From a checkpoint of a small mixture-of-experts model trained on Wikipedia.
Size: 13 layers, width 320, vocabulary 16384, 55.5M parameters.
Experts: 32 experts in each of 13 layers, 160 squared ReLU neurons an expert, 2 picks a token, a softmax router, a shared expert of 256 neurons.
Below are experts of layer 10 (counted from 0) of a mixture-of-experts language model. Rows are named router (the router's row for the expert), up (a neuron's input weights, with its number), down (a neuron's output weights, with its number) and show model dimensions 288-319. Each number is 128 + 32 x the weight over its row's rms, rounded and kept within 0 to 255.
Before each expert's rows: a language model's description of what the expert responds to. This comes from a sample of Wikipedia text that the model never trained on.

# expert 9
It responds to: Table digits, blank cells
router [153 147 126 134  99 123 117 181 107 122 115 161  94 107 114  84 155 175 108  89 118 151 116 104  97 158 124  86 158 105 133 216]
up0 [127 176 148 162 142 177 151 161 109 136 139 158 182 113 146 199 154 128 174 105 105 104 176 129 120 143 140  75 163 118 147 138]
down0 [169 128 127  95  90 165  91 152  89 129 119 142 105 109  83 121 181 144 120 150 187  69 154 191 104 117 142 123 182  99 112  88]
up1 [138 126  90 122 134 137 179 114 142 167 165 177 171 170 157 153 127 101 109 153  76 141 107 169  78 166  41 139 106  46 123 106]
down1 [123 177 131 140  71 100 132 151 107  98 168  87 175 125 166 107 155 122 100 117 122  71 126 153 145 104 130 131 134 216 153 147]
up2 [113 106 155 107 154 150 146 170 123 125 195 113 177 101  92 132 139 112  74 131 134  82 139  91 125 107 173  84 124  62 113 134]
down2 [147 143 145 133 125 181 136 151 145 117 151 123 144 174 166  77 131 124 107 150 153 159 161 122 109  87 139 146 199 127  95 115]
up3 [ 98  71 152 136 171 151 112 153 154 123 173 120 117 127 153  83 109 134 113 152 114 113 120 149 173 106 165 116 120  99  87 122]
down3 [ 97 154 110 180 122 145  88 151 155  90 158 101  68 145 169 153 141 125 123  90  91 137  73 131 157 187 117 112 139  73 120 118]
up4 [115 181 100  89 135 126 153 148  54 100  91 153 155 107 114 116 145 158 136 215 141 121 144 104 150 188 101 124 116 113  83 118]
down4 [179 162  80 117  85 112 120 197 143 122  70 113  89 133  83 177 111 127 176 148 142 125  72  79 227 138 142 112 121 114 114 208]
up5 [153 127 132  91 175 130 159 178  82 143 108 157 101 128 153 118 124 130 122  99 132 101 104 125  76 118  82 151 129  77 124 185]
down5 [165 125 125 120  82 172 132 126 102 194 171 128 113 146 126  74 157 107  96 116 178 112 195 155 151 108 186 115 119 155 139 138]
up6 [185 121 108 158 156 147  89  97 149 116 114  65 139 134  56 150 134 168 161 142 108 128 140 128  89 185 154 138 125 130 151  98]
down6 [178  85  77 111 173  91 155 174 172  86  88 130 119  77 114 144  80  75 114  93 111 137  80 141 100 136 153 103  42 177 141 106]
up7 [118 103 121 100 122 217 138 106 140 155  80 127 137 112 135 208 150  20 133  88  93 144 123 148 104 155 106 103 114 100 150 115]
down7 [149 114 146 164 184 140 139 175  67 151 126 105 158 160 149 162 106 128 125 117 101 104 143 136 119 186 192  86  89 185 131 124]
up8 [143 146 150  80 146  53 153 130 133 160 174 118 195  89 130 137 188 175  86 132 141 122 127 125 133 132 109 178 103  48  96 104]
down8 [111 155 168 135  58 158 103 123 142 121 164 166  78 130 154 158  81 120 142 152 125 134 122 180 134 155 156 135 191 106  90 141]
up9 [110 141 156  76 148 140 108 188 165 165 125 143 107 167 214 120 153 104  90 117 125 126 123 109 120 112 150 126 126 114  91  72]
down9 [144 156 106 122 117 152  47  89 153 123 135 113 123 117 107 108 140 131 131 148  94 145 147 216 166 139 188 112 135  91 130  92]
up10 [150 154 115  41 129 165 116  58 132 122  84 184 122 110 148 160 158  82  94 202 137 143 124 139 157 194 103 133  72  61 131  63]
down10 [114 126 149 142 108  92 138 127 102 110 111 154 131 130 181 170 126 138 126  79 124 120 107 146 177 150 107 181 118 163 129 148]
up11 [144 153 120 129 149 177 141  73  78 149 159 165 120 108  87 130 108 156 102 125 157 155 186 123 101  97 154 132 127 122  82 146]
down11 [103 118 140 112 157 112 127 152 142 149 102 174  59 136 150 157 201 187  92 174 190  96 141 174 134 108 146 139 148 112 154  96]
up12 [162  34 154 125 105 187 131 144 102  78 128 152 131 138  63 116 113  63 117 180 165 104 141 106 140 157 143 157 105  92 129 104]
down12 [ 68 115  72 110 140 148 154 137  91 140 129 106 124 136 164 150  40 154 141 121 117 136 107  96 170 114 107  95 136  84 134 115]
up13 [ 95 139 185 152 182 127 142  78 103  70 162 168  68 129 128 152 140 158 134  66 176  80 138 101 116  72 101 122 138  79  43 174]
down13 [141  60 149 137 190 125 151 120 130 103 115 122 178 115 219  94 143 157 117 171 117 153  97 121 157 114 115  85 151  88 137 140]
up14 [114 152 158  96 141 123 168 121 158 127 192 133 170 109  63 136 156 142  82 174  70 114 146 192 117  80 129 150 117 148 143  96]
down14 [145 119 182  92 117 136  85 148 174 108 115  76 125 123 102 136 104 104 114 115 109 155 112 106 115 111 143 167 123 110  87 108]
up15 [140  98  97  77 108 105 134 139 115  95 122 130  94 153  83 151 116 118 204 112 174 119 137 124 200 102 165  87 131 159 106 165]
down15 [ 82 120  92 125 136 130 140 117 172 115 162 140 116 191  95  75  89 228 110 123 144 186  76 113 141 136 110 103  92  81 124 145]
up16 [110 112  93  83 146 136 102  89 115  83 115 145 125 112  40 132 104  89 126  99 164 114 169 125 162 103 127  70 105 126 124 182]
down16 [ 70  95 156 105 141 106 175 138  23 128  87  92  77  94 168  88 107 122  88  43 117  95 128 170 113  95  65 162 159 160 115 160]
up17 [163 185 151 107 135 103 131 115 129 101  84 150 174  90 133 101 125  73 145 110 139 108 164 107  98 140 190 134 163 131  61 163]
down17 [106 180 140  78  83 113 128  98 175 105 155  77 160 159 187  48 140 124 155 136 162 141 133 118 137  87 120  87 112 108 103 197]
up18 [135 132 153 110 167 149 114 124 168  62 108  96 139  89 109 142 185  99 105 110 107 133 152 119 126 122 168  76  91 139 114 123]
down18 [159 115  67 100 156  99  92 152 135 178  79 154 158 127  61 123 141 147 156 178 124 155 168 162 107 118 153 135  85 113 156 124]
up19 [151 129  60  96 132 194 160 122 133 131 116 127 150  94 119 119 155  89  95 100 152  64 136 113 119 134 200  97  97 126 152 178]
down19 [120  91 112 167  81  71 117 102 100 119 151  86 142 129 126 110 113 172 137 128 133 103 120 171 135 128 139 136 125  75 136 137]
up20 [133 135 125 131 116 129 109  73  67 121 123 115 154 109  62 182 148  80 103 157 137 129  95 185 121 199 119 165 140  61 128  92]
down20 [111 146 169 151 118 107 143 169 122 131 185  56 180 100 192  94 137 162 137 152 123  97  43 156 140 122 168  98  60 109 160 159]
up21 [116 147 122 115 191 131 156  84 100 107 175 212  81 123 141 120 135 164  98 163 191 111 130 150 135 109 141 168 132  91 107 138]
down21 [115 119 148  81  96 117 159 157 101 138 129  93 145 115 163 126 119 113  73 130 100  80 118  44 140 148 129 136  96 100 184 161]
up22 [ 76 158 175 186 133 151  98 114 111  80 100 131 113 115 129 173 184 161  96 141 115  77 135  83 175 142 112 127 123  92 146 167]
down22 [193 105 113 107 120 150 104 157 150 123 109  99 125 148 100  99 105  75  79 105 102 143 180 135 153  92 110 111 108 179 176 164]
up23 [141 111 142 113 188 129 113  50 142 116 109 105 154 108 159 120 115 159 175 106 153 156 140  92  90 220 199  90 131 101 136  96]
down23 [ 83 128 152 109  81  67 158 102 153 132 179  81 162 171 160  81 111 124 157 133  63  85 137 118 102 167 113 180 132 126 161 103]
up24 [139 115 143 112 187 125  84 171 174 103 180 138 177 103 113 121 110 129 103 129 101  70 108 117 156 103 182 160  68 133 113 126]
down24 [106 146 117 124 144 117 155  82 150 151  97 125 155  64  94 147 114  67 106  87 124 139 166 119 122 136 126  99 103 143 151  84]
up25 [157 108 107  87 121 170 118 135 143 111  98  89 182  83 129 117 128 102 116 142  87  72 108 111 118 162 133  72 148 136 123 135]
down25 [104 139  87 117  86  43 113 143 126 137 146 100 149 114 118  95 115 155  96 179 109  85 146 115 151 121 155  87 111 131 135  87]
up26 [ 82  94 168 111 151 149 178 135 130 130 133 131  63  83 155 123 105 106  75 140 163 128 115 170 148 124 126 150  88  81 128 113]
down26 [139 114 202 140  95 148 156 151 113 133 148 116  97 175 158 150 104 110 111 125 102  66 151 167 120 145 137 127 139 196 182 148]
up27 [180 136  85 161 145  96 139 144 115  89 117 129  78 130 111 102 140 119 111 174 173 111 144  96  66 101 163 131  68 104 142 131]
down27 [ 91 126 188  76 139 153 115 148 167 151 119  98 140 120 118 136 108 117 135 179 136 169 142 124 142  69 144 108 133 158 147 178]
up28 [163 144 142  59 146 114 130 137 111 162 113 138 113  93  73 138 126 164  91 120  98 132  92 173 124 164 148 125 128 151  96 108]
down28 [128 146 160 131 148  99 104  88 117  94 103 115 182 153 132 121 170 169 156  92 127 159 100 132 125 104 189 121 162 215 135 139]
up29 [131 124  74 181 143 110 125 154 136  98 148 195 136 136 189 199 116  95 147  94 148 109 101  97 117 148 135 137 100 117 107  57]
down29 [156 104  21 168 131  56 129 151 115 123 181  97 104  79 175 192 103 138 107  88 141  52 120 110 171 101 165 118 171 188 121 161]
up30 [124 122 113 104 168 120 187 155 167 133  93 106 140 126  77 124 153 127 105 124  86 145 181 110 114 118 112  97 135 112  96 120]
down30 [143 163  82 119 116 182 140 116  94 145 125 167 119 128 101  60  91 100 164 171 117 115 207 163 103 173 129 101 158 122 117 112]
up31 [161 112 123 161  75 142 110 122  76 103 159 184  93 148 110 106 141  75 100 170 145  52  91 150 152 137 165  30 102 103 148 143]
down31 [111 100  90 131  78 132  90 146 147 158 162 132 129 122 121 164  74  68 142  77 127 125  97  85 131 161 151  77  98 225  71 141]
up32 [ 95 147 123 140 129 116 134 105 139 109 101  71 133 108 102 136 106 162 154 172 181 121 141 128 177 148 201 129 170 150 137 129]
down32 [109 156 116 163 171 131 124 135 101  99  91 152 134 140  93 104 172  94 139  97 105  71 119 142  77 112  72 131 144 115 174  97]

# expert 1
It responds to: Indefinite articles, quantifiers
router [ 99 155 135 146 112 108  96 127 146 189 147 145 204 136 148 145 143 161 146 187 142 178 164 134  89 120  92  69 117  57 151 160]
up0 [ 82 177  69 133 152 134 136  90 114  63 149 132 120  84 119 112 169 164  83 111  92 120 174 164 157 126 127 130  55 159 109 159]
down0 [ 96 145  90 123  91 121 151 205 104 139 143 151  73  95 146 114 152 106 188  73 165 102 104  84 101 133 124 148  80 134  94  90]
up1 [118 165  51 111 113 124 151  99  84 100 145 142 147  97  82 104 159 124 152  72 167 118 182 174 137 169 140 125  82 150 160 119]
down1 [146  96 133 159 185 127  98  76 116 127  72 162  96 127 105  91 122 138 135 171 148 131  78 138 159 152 110 117 103 138 191  97]
up2 [152 158 126 120 110 156 149  75 129 135 119 195 148 188  93 152 128 110 163 122 116 166 155 153 138 115 145  88 150 123 124 155]
down2 [143 103 207  94 120 130 173  28 127 114  98 133  94 149 172 169  84 155  88 118 156 113  84  96 169 148 128 116 153 214 208 152]
up3 [200 172 152  90 186 148 145  79 140 160 131 156  90  99  86 104 173 126 114 203 102  58 139 159 100 154 156  91 148 119 116  98]
down3 [ 97 119 164 129 143 121 159 171 122 157 160 126 131 102 127 101 183 111 163 112  66 125  37 123 150 108 120  88 101 125 186 163]
up4 [140 168 213 174 158 147 115 107  73 146 156 112 139 212 136 194  81  80  75 208  91  99 142 127 109 132 172  82 134 115 108 146]
down4 [170 123  86 163 193 118 129 137 139 100  83 126 137 133 116 104 123 139 167 128 156 126 146  86  97 104 151 153 120 121 150 184]
up5 [156 136 178 117 138 135 130 172 146 132 153 101 105 102 125  44 120 127 124 159 117  67 182 174 142 134 122 101 149 203 108  79]
down5 [130 110 131  57 111 176  71 123 175 145 128 130 157 159 142 149 172 122 146 124  67 123 175 117 182  80 124 132 109  91 192  85]
up6 [ 99 116 124 157 133 140 118 129 177 115 168 158  96 105  89 127 167 167  53  92 118 119 171  86 122 110 106 131 134 147 133 122]
down6 [138  74 190  95 100 121 109 123 147 151 145 178  81 160 149  87  99 175 144 163 119 162 169 112  77 119  83 171  84 124 162 183]
up7 [126 157 158 119 169 128 140 106 112 138 176 114 169 149 153 135  77  68 102 113  99 133 136  99 103 132 195 168 137 142 102 132]
down7 [ 88 132 119 158 147 192 130 122 100  96 114 210 127 174 106 200 133 115 149  99 120 164 113 123 176 104 144  83 140 121 166 182]
up8 [123 138 131 142 161 119 142 102 154  60 160 133  76 119 152 158 132 145  50  90 155 144 176 142 152  81 142 154 125 109  98 119]
down8 [ 42  96  96  67  99 160 143 129 144  79 105 137 154 168 132 178 158 107 180  88 147 158 122  89 102 111 130 137 148 110 121 146]
up9 [126 110 151 180 162 150  90 164 176  76 114 150 151 143 152 171 165 107 120 100  99 121 208 123 147 101 163 119 121 135 109  80]
down9 [157  66  89 174  90  86 118 129 136  63 130 127 106 103 125 110 148 126 120 137  64 153  69  65 130 132  71 131 143 134 140 124]
up10 [ 86 135 142 114 112 143 163 133 130  72 208 129 117 125 194 128 100 125 143 133 174 119 110  84 177 190 116 151 112 123 171 153]
down10 [120  48 152 165 100 209 121 125 137 128 161 146  97  86 171 118  79 174 120  73 113 110 114 104 104  92 183 159 169 109 171 193]
up11 [110 119 131 155 133  82 171 127 101  91 176 200 118 123 103 123  95  87 158 153 148 168 182 115 113 199 144 138  81 112 128  94]
down11 [160 183 147  83 133 141 160 112 153 168 189 112 130  83  62 177 114 140 115 156 130  86 171 116 160 155 152 111 120 114 153 157]
up12 [ 88 139 154 111 116 128 141 139 105 128 103 128 120 130 153 120 122 164 126 171 127 113 105 190 159 128 198 125 141 142 158 123]
down12 [145 102 161 133 143 146 151 133  61 149 161  56 109 150 115 133 149 177 141 126 166 153  98 190 133 117  52 119  72 161 166 131]
up13 [ 84 164 127  71 149 155  96  98 125 108 118 102 117  92 122 155 118 146 130 189 103  97 165 134 126 143 122 136  90 126  88  97]
down13 [173 112 175 124 121  89  98 150 131 102 142 181  98 117 142 168 114 123 115 181 139  94 118 124 145 122  84  64  99  37 203 136]
up14 [147 133 195 119 134  94 113 101 161  94 131 148 117  84  88 138 177 168  90  84 115 164 161 134 133  98 101 138  84 139 136 106]
down14 [ 81 101 115 159 144 141  89 119 145 155 125 119 107 100 106 169 149 126 104  55 150 187 125  89 124 122 141 136 154 196  93 148]
up15 [ 81 146 169 184 150 173 179 107 169  90 116  83 140 121  96 129 169  98 135 119 150  66  94 105 125  90 160 139 147 103 121  89]
down15 [126  88 171 122  85 172  83 121 154 101 109 173  51 141 141 174 125 124 137 142 144 125 110 126 126 116 164 207 149 135 110 103]
up16 [ 91 199 184 133 119 137 158 160  95 117 127 168 112 172 142 128  87 132 124 150 156 105 107 152 135 120 162 102 162 128 138 177]
down16 [143 117  76 134  80 157 116 113 119 146 135 107 112 123 100 210 101 141 119  88 127 139 180 113 124 125 129 145 141 119 140  91]
up17 [126 203 183 122 160 149 134 122 119 113  72 129 148 217  96 150 134  90  84 181 105 138 127 146 136 182 140 143 119  94 116 150]
down17 [139 207 114 119 111  97 102 122 131  81  81 120 164 109 171  76 132  23 103  70 152 111 124 107 116 111 122 110 132  94  69 160]
up18 [104 100 118  93 119 153 104 148  89 140 147  85 140 146 121 150 104 138 170 141 147 138 134  69 142 135 155 115 132 188 116 134]
down18 [119 124  85 148  95 210  90 141  97 165 125 123 151  96 132  96  95 152 112 162 183 121 108 161  72  96 154 152  80 131 125  97]
up19 [123  84 159  91 169 117 128 142 113 150 152 133 175 148  67 155 102 173  61 107 143 117 179  95 119 133 157 150 150  71 166 110]
down19 [115  88 107 124 153 206  78 175 145 116 104 121 104  99 138 110  67 196  61 158 172 108 150 139  98  84  98 120 120 200 100 120]
up20 [149 124 116 157 131 201 118 155 109  91 151 140 115 114 151 141 109 109 157 138  62  98 185 140  81 183 201 110 132 157 137 165]
down20 [146 206 108 118  58 116 154 143  72 118 133 123 133 159 114  82 101 183 167 153 149 217  77 167 171 173 151 135  54 132 159 103]
up21 [ 95 155 125  82 129 118 140 113 135  81 160 167 118 182 129 120 150 112 107 148  90 136 176 161 160 149 138  83 113  52 116 149]
down21 [143 100 134 116  81 154 132  93  50  77 162 152 170 149  92 156 151 120 161  93  70 124 175 119 139  89  77 136 141 176 131 155]
up22 [142 175 121 111 130 128 144  72 172 101 193  86 161 159 100 139 157 119 146 205 140  48 125 109  98 108 169 154 123 120 161 102]
down22 [123 128 136  86 137  87 115 173 116 117  94 129 139  60  90 126 145 107 116 131  63 119 159 178 150 152 135 121 122 183 156  83]
up23 [166 116 146 132 123 137 169 137 141 133 137  78 149 143 147 124 129 108  76 114  88  76 183  96 162 100 164 103 133 110 135  91]
down23 [132 173 120  89 168  62 143  61 157 138 134 117  96  87  53 107  81 164  95 133 139 108 131 126 133 118 194 144 139 139 144  95]
up24 [140 149 167 104 120  77 167 139 120  93 113  90  95 134 128 147 132 145 119  94 113 147 191 113 144 109 138 106  78  81 132 158]
down24 [ 94  95 119 122 131  94 164  45 136 110 170 105 106 158 134 125 108 149 163 136 141 141  73 133  88  85 117 122 146 116 135 148]
up25 [140 136 107 124 132 118 161 156 114 180 153 117 154  86 143 100 169 184 114 145  87 115 122  83  84 149 115  72  86 129 174 145]
down25 [ 65 137 123 143 208 149 117 128 121 138 177  76 111 126 102 145 164 103 122  96  78 129 110 144 134  82  96 108  82  91  97 101]
up26 [ 81 176 132  79 138 118 122 170  70 106 173 130 122 170 122 148  83 179 104 127 100  75 164 156  85  91 149 142 100 131  55 158]
down26 [146 125  84 156 133 123 101 108 122  76 114 130  87 130 127 104 157 141 148 110  96 114  80  79 112 167 154 155 154 176 147  77]
up27 [173 134 130 137 111 184 117 156 171  94 132  97 168 122 130 156  81 141 115 101 165 142 154 137 116 125 119 130 183 157  83 159]
down27 [163 127 165 161 129 117  76 128 126  77 158 157  87 103 135 197 125  94 113 127  70 201  93  94 145 153 176 117 122 109 117 117]
up28 [143  24 149 170 158 119 120 157 185 119 153 150 104  99 151 139 137 150  78 164 148 101 135 125 110 149 125 106 113 115 122 140]
down28 [179  81 109 108 152  91 172 115  97 188 124 123  88 151 108 107 145 165 139 164 149 172 138 105 149 150  89 114 119  86 175  97]
up29 [105 213 140  98 135  95 141  57 179 143 146 104 151 173 163 155 114 142 125 182 149 114 136 120 146 107 188 127 164 150  64  87]
down29 [177 101 106 143 158 127  50 106 139 131  71 160 135 171 145 112 172 109 152 141 106 148  93 166 156 169 150 165 145 105 124 119]
up30 [109 145 156 171 121 157 131 211 175  71 163 110 165  87 113 138 111 166 132 233 137 134 162 156 135 187 128 128 133 102 135 101]
down30 [212  83 121  73 133  97 160  86 113 170  99 136 122 141  88 108  99  99 169  87 149 137 159 147 112  90 160 148 119 147 135 115]
up31 [140 142  81 119  80 125 145 105 131 166  95 103 104 134  98 159 180 146 123 131 116 123 123 118 118 189 153  81 148 129  88 175]
down31 [ 78 112 108 114  97  79  95  84 163  70 173 142 119 147 135 151 145 114 151 126 113 123 126 101 108 150 125 169 138 152 102 127]
up32 [119 128 166 145 114 140 152 158 184 129 136 108  73 107 126 139 138 134 120 137 141 136 156 101  92 151 167 122  84  89  91 104]
down32 [173 136 120 105 115 112  82 123 135 122  82 107 180 138 186 104 104  85  69 120 138 117 102  88 145 103 171 159 158  94 138 126]

# expert 21
It responds to: Clause commas, year digits
router [ 64  99 209 154 132 146 131 125 135 138  72 134 163 150  61 148  87 187  77 176  86  64 140 146  83 109 112 164 134  89 196 126]
up0 [169 134 154 115 143 103 102 142 148 120 145  87 110 166 113 108 111 130 109  92 117 173 166 146  94 128 193  62 140 123 193 128]
down0 [159 147 171  97 107 128  91 154 148 138 208 150 137 172 135 106 145  99 160 101 149 113 153 145  63 113 167  85  93 194 139 154]
up1 [ 82 136 140 180 134  90  95 170  91 104 145 199 134 170 247 163  84 135 177 152 133 163 126  91 141  57 175 121 145 146  90 119]
down1 [166 148 119  42 101  79 146 114 157 126 116  82 135  98 159 103 183 114 140 119 123 178 106  72 203  88 173 146 127  97 159 148]
up2 [122  98 173  92 166 125 111 117  76 116 139  83 109 122 139 163 104 110 100  65 129 171 105 202 103 182 167 145 108  86 100  65]
down2 [132 116 132 139 170 108  72 102 123 143  69 179  81 133 151 108 102 137 176 102 144  93 122 145 168 132 122 137 152  60 128  61]
up3 [ 89 126 151 130 130 177 195 106  56 158 128  66  83 163 136 114 105 157  88 126 207 148 174 108 157 106 116 151  96 164 175 126]
down3 [125 100 127 134 109 185 165 133  96 111 130 123  78 154 152  96 178 101 131 147 102 120 147 177 185  87 134 160 121  99 153 142]
up4 [100 144 141 168 122 124 134  98  80  62 116 166  82 109 120 136 146 129 142  72 120  48  80 142 150 165 166 124 142 157  92 137]
down4 [ 88 134 182 195 146  96  89  94 109 112 106  77  99 183 107 185 164  45 185 102 115  88 162 174 126 153  93 106 157 159 149 151]
up5 [147  98 129 128 119 161 101 173 147  85 133 131  93  82 155 129 145 102 121 159 123 145 150 119 128  67 145 116 139 111  84  56]
down5 [104 132  80 125  97 146  81 109 173 158  97  71 158 144 104 145 188 138 124 164 113 154 149 128 120 140 150 104 172  73  68  87]
up6 [177 102 114 177 159 167 135 147 181 111  78 159 118 155 103 164 186 106 102 141 104 196 166 161 125 155 151 139 140  61 153 116]
down6 [122  85 161 100  82 145 169 103 127 140  97 166 115 167 194 167 142 157  76 102  76 147 130 133 131 149 115 122 148 195 139 150]
up7 [135 115 159 153 162 177 136  95 115 152 107 132 178 154 136 169  59 138  99 151 143 119 178 107 117 108 151 126 102 201 111 140]
down7 [139 159 170 119 122 182 118  99 124 116 127 117 106  93 122 109  51 111 180 143 176  74 102 115 168 112 167 121 166 149 127 210]
up8 [111 110 166 163 134 133 123 137 158 158 126 128 125 128  82 126 139  56 139 110 135 131 131 141 108 187 148 200  73  99 115  88]
down8 [ 97 116 187 140  95 114 101 123 149 147 142  50 127 101  92 124 129 133  95 170  99 187 101 118 157 153 143 102 165 125 112  88]
up9 [ 77  66 168 142 155 192 206 107 148 148  89 103 152 115 117 209 129 135 143 165 137  92 193  99 165 169 120  41 122  81 130 143]
down9 [146 108 136 112 117 121  92 167 129 160 145  62 144 110 152 103  74 151 132  92 132 167  96 106 130 179 118 122 147  48 102 101]
up10 [114 205 135 127 153 147 138 198 111 140 161 141 179 111 129 125 167 114  98  91  70 109 133  46 110  60 151 126 124  97 169 123]
down10 [ 88 145 122  95  95 167 123 186  78 141 108 162 122 150 173 138 199 108 189 137 158  93 114 140  57 142 157 119 128  98 104 149]
up11 [ 95 103 153 160 121 119 160 110 124 157 137 123 142 112 129 109 106 106 106 151 175 123 124  71 141 127 134  67 139  99 125 102]
down11 [116 150  70 139  90 116 158 136 109 161 136  83 126 125 204 106 167  85 133 124 147  80 129 150 110  84  93  64  91 141 173 147]
up12 [161 197 130 180 125  96 111 123  98 129 165 185 183 117 117  76 172 116 179 107 142 107 117 113 132  84  92 131  91 103  96 144]
down12 [113 117  97 105 195  93 142 120 128 158 101 159 159 123 165 118 196  81 127 148 156 107 110 144 105 129 144 154 128 116 111  86]
up13 [ 79 141 127 197 112 189 140 143 139 154 139 140 127 149  99 163 127 165  91 188 162   0 168 182 138 169 128 230 143  94 110 124]
down13 [151  85 174 129 103 119 160  97 167  96 132 103 169 136 138 110 181 131 133  71 136 113  73  98 123 136 138 148 175 134 193 184]
up14 [105 172 126 137 147  71 120 100 150  48 166  95 105 105 155 169 139 160 112 130  79 117  66 158  91 183 156 139 125 175  99  79]
down14 [177 129 153 157 111  62 156 178 164 109 140 136 162 109  99 130 172 184 108 152 141  83  46 125 219 118 137  93  68 111 178 186]
up15 [ 71 152 164 143 130 179 123 141 112 188 130 174 122 122  93 152  88  72  94 176 102 143 146 150 154 105 113 133 101 116 147 138]
down15 [ 84 155 100  52 138 157 146 129 119 120 214 119 112 142 124 149 125  83 133  80 133 147 131 135 112 135 107 113 142  47 142 117]
up16 [ 62  81 134  96 123 137 211 116 128 114 157 124 110 139 152 167  69 155 163 132 141  47 169 157 183 109 148 131 128  63  85 154]
down16 [181 106 146 147  93  75 154 163 134 193  48  97 150 132 126 100 108 140 180  90 115 139 119 113 130 136  93 149  94 110 127 121]
up17 [ 81 132 108 118 141 150 101 135 162 130  76 127 137 123 165 116  84 103 172 151 151 146 144  96 130 190  89 160  54 106 126 189]
down17 [ 62 140  31 123 135 118 156 121 143  83  73 152  99  93 153 113 173 129 146 195 108 200 177 103 142 101 114 157  46  88  90 180]
up18 [ 64  65 167 173 119 117 170 174  67 109 190 124 155  88 123  87 152 137 115 113 143 113 139 108 114 111 115 158 118 109 144 136]
down18 [ 67 108 108 146 136 120  80 158 188 142 230 154  98 117 165  64 161 195 142 117 206 109  86 125  89  99 161 117 159 150 157 144]
up19 [114 149 141 124 179 130 126 120  95 116 110  98 137  99 108 144 114 160 133 142 153 128 156 132 167  86 148  37 166 100 164 134]
down19 [177 148 121 100 201 110 118 172 146 136 163  97 125 124 132  73 154 149 178 167 182 149 100 115 126  96 141 110 147 155 110 100]
up20 [ 97 124 132 187  84 107 131  89 151 110  90 128  99 152  92  65 125 177 135 100 122 112 108 154 180 124 150 149  85  86 164 151]
down20 [ 74 147 104 179 117 124 135 131 127 178 185 128 108 121 103 150 112 128 110 129 123  61 171 141  77 119 138 132 180  95 108  80]
up21 [187 124 171 143 142  96 158 143 171 146 122 149 122 151 110 115 154 166 150 109 112 150 121 154 188  99 109 109  82  23 118 163]
down21 [ 82  87 170  99  82 168 120  98 122 171 119 177 157 128 144 126 142 143 112 147 135  47 132 128 116 161  91 103 159 173 175 142]
up22 [ 84 142 189 124 176 197 220 181 132 107 125 128 110 162 138 144 181 110 131 156 106 113 173 135 135 134 180  61 133  79  95  62]
down22 [101 142 150  98 161 151  92 139 150 192  70  76 120 108 136 119  80 140 110 146 110 162 158 141 173 143 127 106 163 134  94  75]
up23 [117 104 143 140 129 198 176 130  93  96 121 150 108 123 128  77 171 113 126 172 146 131 183 133 108 125 118  94  96 184 111 128]
down23 [126  99 188 196 147 151 127 152 100 134 116  83  88 113  90  95  91 181 136 126  72 121 130 235 115 133  87  95 174  99 126 154]
up24 [130 130  99 165 120 143 148 176 187 107 108 181 119  84 128 168 121  88 151 125 147 113 151 156 148 121 131 112 126 111  70 135]
down24 [174 156  98 206 149 123 116 129  66 109 164  80 116 103 146 182  93 144 120  50 122 121  50 145 139  97 144 102 147 107 101 179]
up25 [121 113 172  65 101 185 119  81 183 122 135  26 128 157 159 157 113  90 131 110 107 101 125  87 147 130 167 167 134 166 114  90]
down25 [134 154  89 121 135  53 153  95 180  95 127 135  95 140 157 112 116  99 146  76 137  89 194  86 145 171 121 150  92 187  96 197]
up26 [ 78 133 166 135 128 161 139 147 139 145 103  95 105 124 113 146 134 138 129 137 101 133 152  98  95 133 178 110 123  79 116 109]
down26 [133 136 107  98 111 161  87 160 125 136 175  72 120 149  98 157 135 130 138 105 171 121 116 112 131 118  70 103 135  88 133 123]
up27 [139 118 185 121 163 160 120  83 123 155 186 100 139 202 134 125 144 121  76  85 146 126 113 129 103  97 111 123 149 126 150  83]
down27 [ 89 114 174 124  93 110  95 106 111 125 141 164 145 130 133 124 149 127 173 147  85 127 139 170 133 105 101 149 195 136 176 139]
up28 [218 112 144  59 155 108 105 101 178 105  97 194 103 120 112 126 168  51  83 154 121 107 118 183 163 151 146 137 150 112 192 103]
down28 [100 101 137  93  76 130 140 101 102 167  89 186 178 189 191 151 115 108 172 151 132  95  82  74 152  86  84 128 157 205 119  80]
up29 [133 134 133 107  90 170 101 139 124  31 194 168 158 150 133 111 100 136  79 141 135  97  91  65 171 137 177  99 131 103 105 126]
down29 [118 112 194 138  78 108 138 107 157 148 110 159 107 132 132 121 121 104 101 130 166  99  85 122 114 116 128  70 116 142 164 177]
up30 [130 133 162  96 168 145 137 127 149 150  95 141 155 177 124 113 171 117 114 124 133 107 110 198  45  97 129 153  84  90 179 135]
down30 [132 111  88  58 148 117 175 106 134 162 118 121 180 159 161  92  90 115 112 112 107  96  63 139 117 146 125 140 169 112 154 126]
up31 [136  99  87  72 129  79  90 204 109 125 115 114 182 122  60 151 170 117 138 158  67 158  89  88 105 118 144  95 129  90 159 123]
down31 [102 189 107 111 125  91 207  75 156 167 133 154 173 140 160 118 136 104 109 183 118  67 168 109 119 155 142 140  70 130 110  90]
up32 [116 145 160 175 136 169 123  97 113 141  87  93 113 108 177 128 106 120 132 138  90 107 161 145 109 105 134  83 133 118  97 120]
down32 [130  95 128 149 140 115 122 116 157 147 135 141 112  98 138 132 127 105 133 116 162 138 148 181 133 152 173  99 180 108 179 192]